Experts of a small language model: 80 experts in each of 12 layers.
Below are experts of layer 4 (counted from 0) of a mixture-of-experts language model. Rows are named router (the router's row for the expert) and show model dimensions 64-95. Each number is 128 + 24 x the weight over its row's rms, rounded and kept within 0 to 255. Numbers have three digits each.
After each expert's rows: "mostly gets" lists some tokens that are sent to it at least half of the time. This comes from a sample of Wikipedia text that the model never trained on.

# expert 71
router:110130096099102180148105125138107170125109062141111118108093112165115147137155091134130166116134
mostly gets: "\n", ".\n\n", " |\n", ")\n", ".\n", "\n\n"

# expert 56
router:155145138088150148118112125138103138125118083144142093109110133085115130099114145103129103154119
mostly gets: " also", " then", " later", " However", " still", " often"

# expert 41
router:103160121107105184161108145140139150134163159119108104136107123184149158109146170126143142129138
mostly gets: " at", " to", " would", " into", " against", " for"

# expert 0
router:145058103121144140113115155131123133175116151145127113108133124075119134116109107138109134154147
mostly gets: "ing", "ating", "ings", "ation", "ended", "ures"

# expert 46
router:137137130103104114145156136133124140174101118133086103142148159119149143100142124154114149094116
mostly gets: "),", "\",", ".\"", "]", "',", "\""

# expert 67
router:121138163101096154137113116108139097104142115136104103175141104084146085119133125080117108183150
mostly gets: " c", "Ch", " rec", " Pos", " ins", " C"

# expert 9
router:157127152095089165173138121126112155130089135117139130110140134158123133144125114132157168144175
mostly gets: ":", "):", " \"", ":\n", " /", " :"

# expert 66
router:130126101081161118113141135098144084144098117097118114094139118124108100114117121130117092137109
mostly gets: " Angeles", "š", "ils", "uts", "ots", "ales"

# expert 10
router:116112133116166115179145159135172172108154109098129123068090087089146119126113100106167111161140
mostly gets: " over", " up", " than", " well", "ro", "°N"

# expert 17
router:114156162116081186160117094183119082137132157138144107110160130122141133153138111113124138151136
mostly gets: " ft", "°", "′", " kg", "″W", "-d"

# expert 16
router:102125144156127127078092159122081147120105121120146124166114153121108087152102136092129097128139
mostly gets: " Species", "   ", " There", "From", " From", "ased"

# expert 58
router:130127115120106084106114139121159175100153168118180149160114112150145116161121122098170102142127
mostly gets: ")\n", "\n", "==\n\n", "===\n\n", " —", " |\n"

# expert 45
router:130090152156093122146142134104092138151141129147121149163120125111123117128130082124105114127088
mostly gets: " Ash", " Gre", "O", ".A", "rick", " know"

# expert 35
router:124116111093124120145129119132152120131146120112150154103113114099140146147136130187147118103139
mostly gets: " million", " km", "″N", " −", " %", " UTC"

# expert 13
router:103152108124102152150093197113100161125114151152135116114121071150153147124139172155135147158135
mostly gets: " and", " or", " but", " &", " used", " played"

# expert 51
router:093154082140099077135103131143087140116142107102137111124131136109101108101150155137097108098140
mostly gets: "|", " called", " However", " said", " because", " named"

# expert 73
router:109131148117132094111127110119111110141167115139106158095119161107125130127122072135095138091063
mostly gets: " the", " related", " access", " possible", "the", "ful"

# expert 1
router:084129127110110133116111141138078121116113147108149126174131103091175161094112102099133112122116
mostly gets: "R", "N", "I", "E", "H", "L"

# expert 22
router:090127151106154098131120145137110126157170097100150120093155156092143117107134132080138144113105
mostly gets: " |", "″N", ";", "\";", " JPL", " finished"

# expert 3
router:166087067127104146177129119126161149131139110148137158176175091135156154145149135164146141161134
mostly gets: " t", " g", " c", " s", " f", " d"

# expert 50
router:139066077164091113109135111149161108117108078124111147111154118137093099104096124137104103146118
mostly gets: "ley", "ville", "ford", " James", "ena", "ina"

# expert 47
router:128129178121166125148104139157151131175154169098146158101177149114070135100087135129098121087119
mostly gets: " During", "″W", "ical", " same", " completed", " significant"

# expert 52
router:121081186123136127171154139147073059177133161115122138127115170108112076154149107117122139139124
mostly gets: "th", ".S", "rd", "-d", "st", "-f"

# expert 25
router:093133138147105132092123096129110123163098176122134131118095121156120153107119113161153147102131
mostly gets: " the", " (", " his", " The", " her", "==="

# expert 70
router:089105125138123122134116106152122084145182121120154131122120163124159124138124096119110108130121
mostly gets: "/sq", " Website", " rock", "/km", " bass", " guitar"

# expert 59
router:078141130139109133093120141138098126132142120124127147166179116161160104118187111134145124133166
mostly gets: " you", " bas", " De", "i", "chel", "ss"

# expert 43
router:105113144125150122144138129131116156133111099110175079163103116094151111181082103112181167111102
mostly gets: " Coordinates", " Released", " Order", " ±%", "″N", " Label"

# expert 37
router:156150083192115125107138138125123139090128105145121120166084135099147127125115094134151119090096
mostly gets: " Bob", " Rob", " Sim", " Mor", " Kat", " Kim"

# expert 74
router:105106134130164128140087135106130115103113113127159152133173124162144099128102144142102129150117
mostly gets: " Jane", " Love", " Mario", " Ann", " Alan", " Shin"

# expert 33
router:164149139092115107117130159127145101107169147099160141122154097106132156145092119132115122173124
mostly gets: "s", " as", " be", " being", " As", " became"

# expert 68
router:134127113103104156120107128112116110147137167171136127186110137111103116145110117120133125120126
mostly gets: "20", "–", "19", "29", " ", "18"

# expert 8
router:140152114107164119146124165125138136121150107126170094091117115111139160119121079111090153167092
mostly gets: " this", " This", " =\n\n", " |\n\n", " it", " It"

# expert 18
router:128157145170090119107147144120125151136109146112127107104113139125134087138144114157109122125082
mostly gets: ",", "),", "\",", "',", ")", ".,"

# expert 27
router:137132147109154118098155131094155157142125143156110150095195137115095173134134179096103115138111
mostly gets: "ers", "ations", "ators", "ings", "ment", " field"

# expert 69
router:084071129169116129144141118122175088084139139130097136156142077142097165108138200117148142120150
mostly gets: " G", " P", " L", " Al", " T", " K"

# expert 64
router:124126150144157142095097095143106146142151129096125084100126099084115160102139193136118110135113
mostly gets: " In", " in", "In", " at", " after", " June"

# expert 79
router:106167123156104078148117112154090130105097141117145088114087168107146119121114153083123151117134
mostly gets: "|", "″N", "   ", "     ", " Synonyms", " |"

# expert 32
router:092165135102112124098132099122123129114167127149113107123112129143129148111129157157162131142148
mostly gets: " of", " about", " around", " by", " under", " among"

# expert 42
router:164147147110140155168116132096140105138128098123115142111120153148137152130164124161124119155094
mostly gets: "\".", " .", ".", ").", " km", " water"

# expert 62
router:134137106094129089131091111127163154079134179082121132152100145116158074160145106123111116163084
mostly gets: " MF", " FW", " DF", "/a", "Area", " area"

# expert 14
router:125106123130131101096179144168133137112143144142153090131151148171121143163115154094114151122137
mostly gets: " of", " from", " between", " in", " |", " Of"

# expert 2
router:113154110137127119162153127137122109150124154125117142110146120154096083141136135126155119091132
mostly gets: " American", " States", " World", " York", " British", " National"

# expert 61
router:121055143114094119102182124170140126126133110116102169130124076174078109117121137101114187132085
mostly gets: " John", " James", " David", " William", " Paul", " Michael"

# expert 38
router:117152157099088116117113144105145089170140129164102109105133155103146175162149159152105140154135
mostly gets: " was", " is", " had", " are", " were", " has"

# expert 24
router:155142085091122141121134092135077099141107146090136122169166132109076132133107108095100159137130
mostly gets: "2", "1", "3", "4", "0", "5"

# expert 26
router:141121152085152115124170132089151148146088105126127166078133135142103126154152111151182121137146
mostly gets: " |\n", ")\n", "\"\n", ".\n", " Genus", "|---|---|---|---|\n"

# expert 54
router:136107164151133116074126137121111141149114150145174117147100135102115105109125126134139113153119
mostly gets: " his", " he", " had", " it", " has", " her"

# expert 44
router:141140103205130130150099113106133107116134157124112165152091135133107148134101152099104087092123
mostly gets: " Ne", " Sa", " ch", " Le", " Sal", " very"

# expert 28
router:124107149102145108157159062121154127128095127120102120135096113131158156099144113113110131128149
mostly gets: " (", " \"", " H", " $", " d", "^{"

# expert 72
router:122163151157134091132110083129127126094165124122116129128127141109140136167122095156124131180087
mostly gets: "|---|---|---|---|\n", " Genus", "|---|---|---|\n", " Votes", "|---|---|---|---|---|---|\n", " Species"

# expert 34
router:073117143109112065174153100120135130143087124156151112089117104121103161079108113108118121125154
mostly gets: " million", "″E", "°N", " kW", " billion", "ș"

# expert 39
router:153070154185111110147151136128167102151108149111111158150155139133130110141132176122139097115099
mostly gets: " film", " people", " company", " album", " club", " school"

# expert 5
router:156110117100139111111110111137142136163130149129121120085130140146127085111101145155099157117158
mostly gets: " a", " an", " more", " used", " known", " any"

# expert 19
router:173122096097130151137142147130152166143115180130131134133149130169149113125143142135166126081108
mostly gets: " American", " National", " State", " school", " city", " Army"

# expert 77
router:113151143166146123111117110100138173100150133150116170154128133132138126127124159130121144134134
mostly gets: ".\n\n", ").\n\n", ".\"\n\n", "\".\n\n", ".\"", "==\n\n"

# expert 21
router:128175076105114127146127095127100119133106136108146126094124124129148099144156107144167158158128
mostly gets: "52", " century", ".S", "91", " States", "99"

# expert 30
router:160143180131096169124126139109132099169148122109120159101091142140149082144081076117146148115101
mostly gets: ".", ".\n\n", ".\n", "==\n", ").", " ==\n"

# expert 40
router:156139112119120132117170111122132077160137180093107136081152100173085157102118109109092113110095
mostly gets: "v", " BRA", " Av", " Vietnam", "c", " ROU"

# expert 60
router:130060157185141129129139134164145082078152128106114164180119084130082124120124163122114142127131
mostly gets: " New", " Man", " James", " Me", " Star", " San"

# expert 29
router:149133114108130137136094121151097125116113118140119119138165114140103129133150128104101130150097
mostly gets: "14", " four", " three", " two", "10", "07"

# expert 23
router:140141148161161133099111127133122140129145123139148089081107141098145159151151143137126128133154
mostly gets: " also", " only", "=", " This", " just", " It"

# expert 48
router:110170153128140159097159156143127117116145180155138130104107130142138103137147103106172079153133
mostly gets: "–", "-", "°N", "-century", " Succeeded", " Second"

# expert 63
router:139110094095147149145099132130141146115063097140146108130142093117164136136107105144133137099144
mostly gets: " well", " there", " mi", " same", " part", " far"

# expert 36
router:103145097135130154163144123091121167085171132088119127107101106130134178150150091110104145134101
mostly gets: "==", "\n\n", ".\n\n", "===", " |\n\n", " =\n\n"

# expert 15
router:103132103139156123127164078158137110163098139116098101114100122141157126138090158168106135095142
mostly gets: "-yard", " Apps", " starting", " Central", " South", " hard"

# expert 7
router:106133119123097164094124171106096144149149176137117087105095100136143168086121150158113120118172
mostly gets: " and", " with", " to", " for", " by", " but"

# expert 49
router:089134136167099169112149153111106072141150133152099118131141144120125099164169117114148135131135
mostly gets: "==", "===", "|", "-", "====", "See"

# expert 53
router:144107120102138088179136129142134134144108112144120149139198104102153136105096104138129096167156
mostly gets: " series", " game", " film", " album", " system", " government"

# expert 78
router:101116104107131152143090103131122123115114103097117079137134150064126149125139116155146113121148
mostly gets: " some", " three", " four", " several", " five", " six"

# expert 76
router:174116104101097142141160111112084129132094061155131110117077138133165119153104085106111112095112
mostly gets: " name", "29", "31", "26", "27", " number"

# expert 6
router:130093160145148116164123131140131151157100087124155140152078152130151099129090129142163135144112
mostly gets: "′", " El", " st", " [", "ong", "ond"

# expert 12
router:129121073172106114127172099092139136125123111159107165108095138138098163146113143090121144126165
mostly gets: "š", "ić", "ović", "а", " Q", " der"

# expert 75
router:153148126165143151161127142119177072153127111130125115115111132128138155161112098072095120141151
mostly gets: " species", "″W", " Born", "idae", "″E", " human"

# expert 11
router:165144115104162106125098120119162146116105183138099153159129098117121135159163108165131124124108
mostly gets: " ", " $", "19", " £", "20", " brought"

# expert 20
router:117125123158111101118142110123153109127151134149091143159125111130097127104128127113123105104143
mostly gets: " Mac", " Har", " Mor", " Ba", " Mc", " Sch"

# expert 55
router:104154076151100118134103097189124136107148130151089130114124119118146117155138122157124166162108
mostly gets: " Website", " Died", " Clade", " Coordinates", " Species", " •"

# expert 57
router:130139086145144143072102100118127114118136151107127116140112149121139107148127138135103119141124
mostly gets: ".S", " Vietnam", " York", "UP", " Washington", "/a"

# expert 65
router:128134149109138147063125100107120134133123133116125115101100086127081158090139119148155133091169
mostly gets: " by", " his", "The", " The", " its", " the"

# expert 31
router:136126139125160112141139120140131137147113085137094141110174162122099147119163109134135129131101
mostly gets: "ric", "al", " well", "ality", " Les", " able"

# expert 4
router:147121130115149169186171122129149112145116114138129158185143100165136089175156140096117094121170
mostly gets: " l", " sc", " law", " v", " par", " le"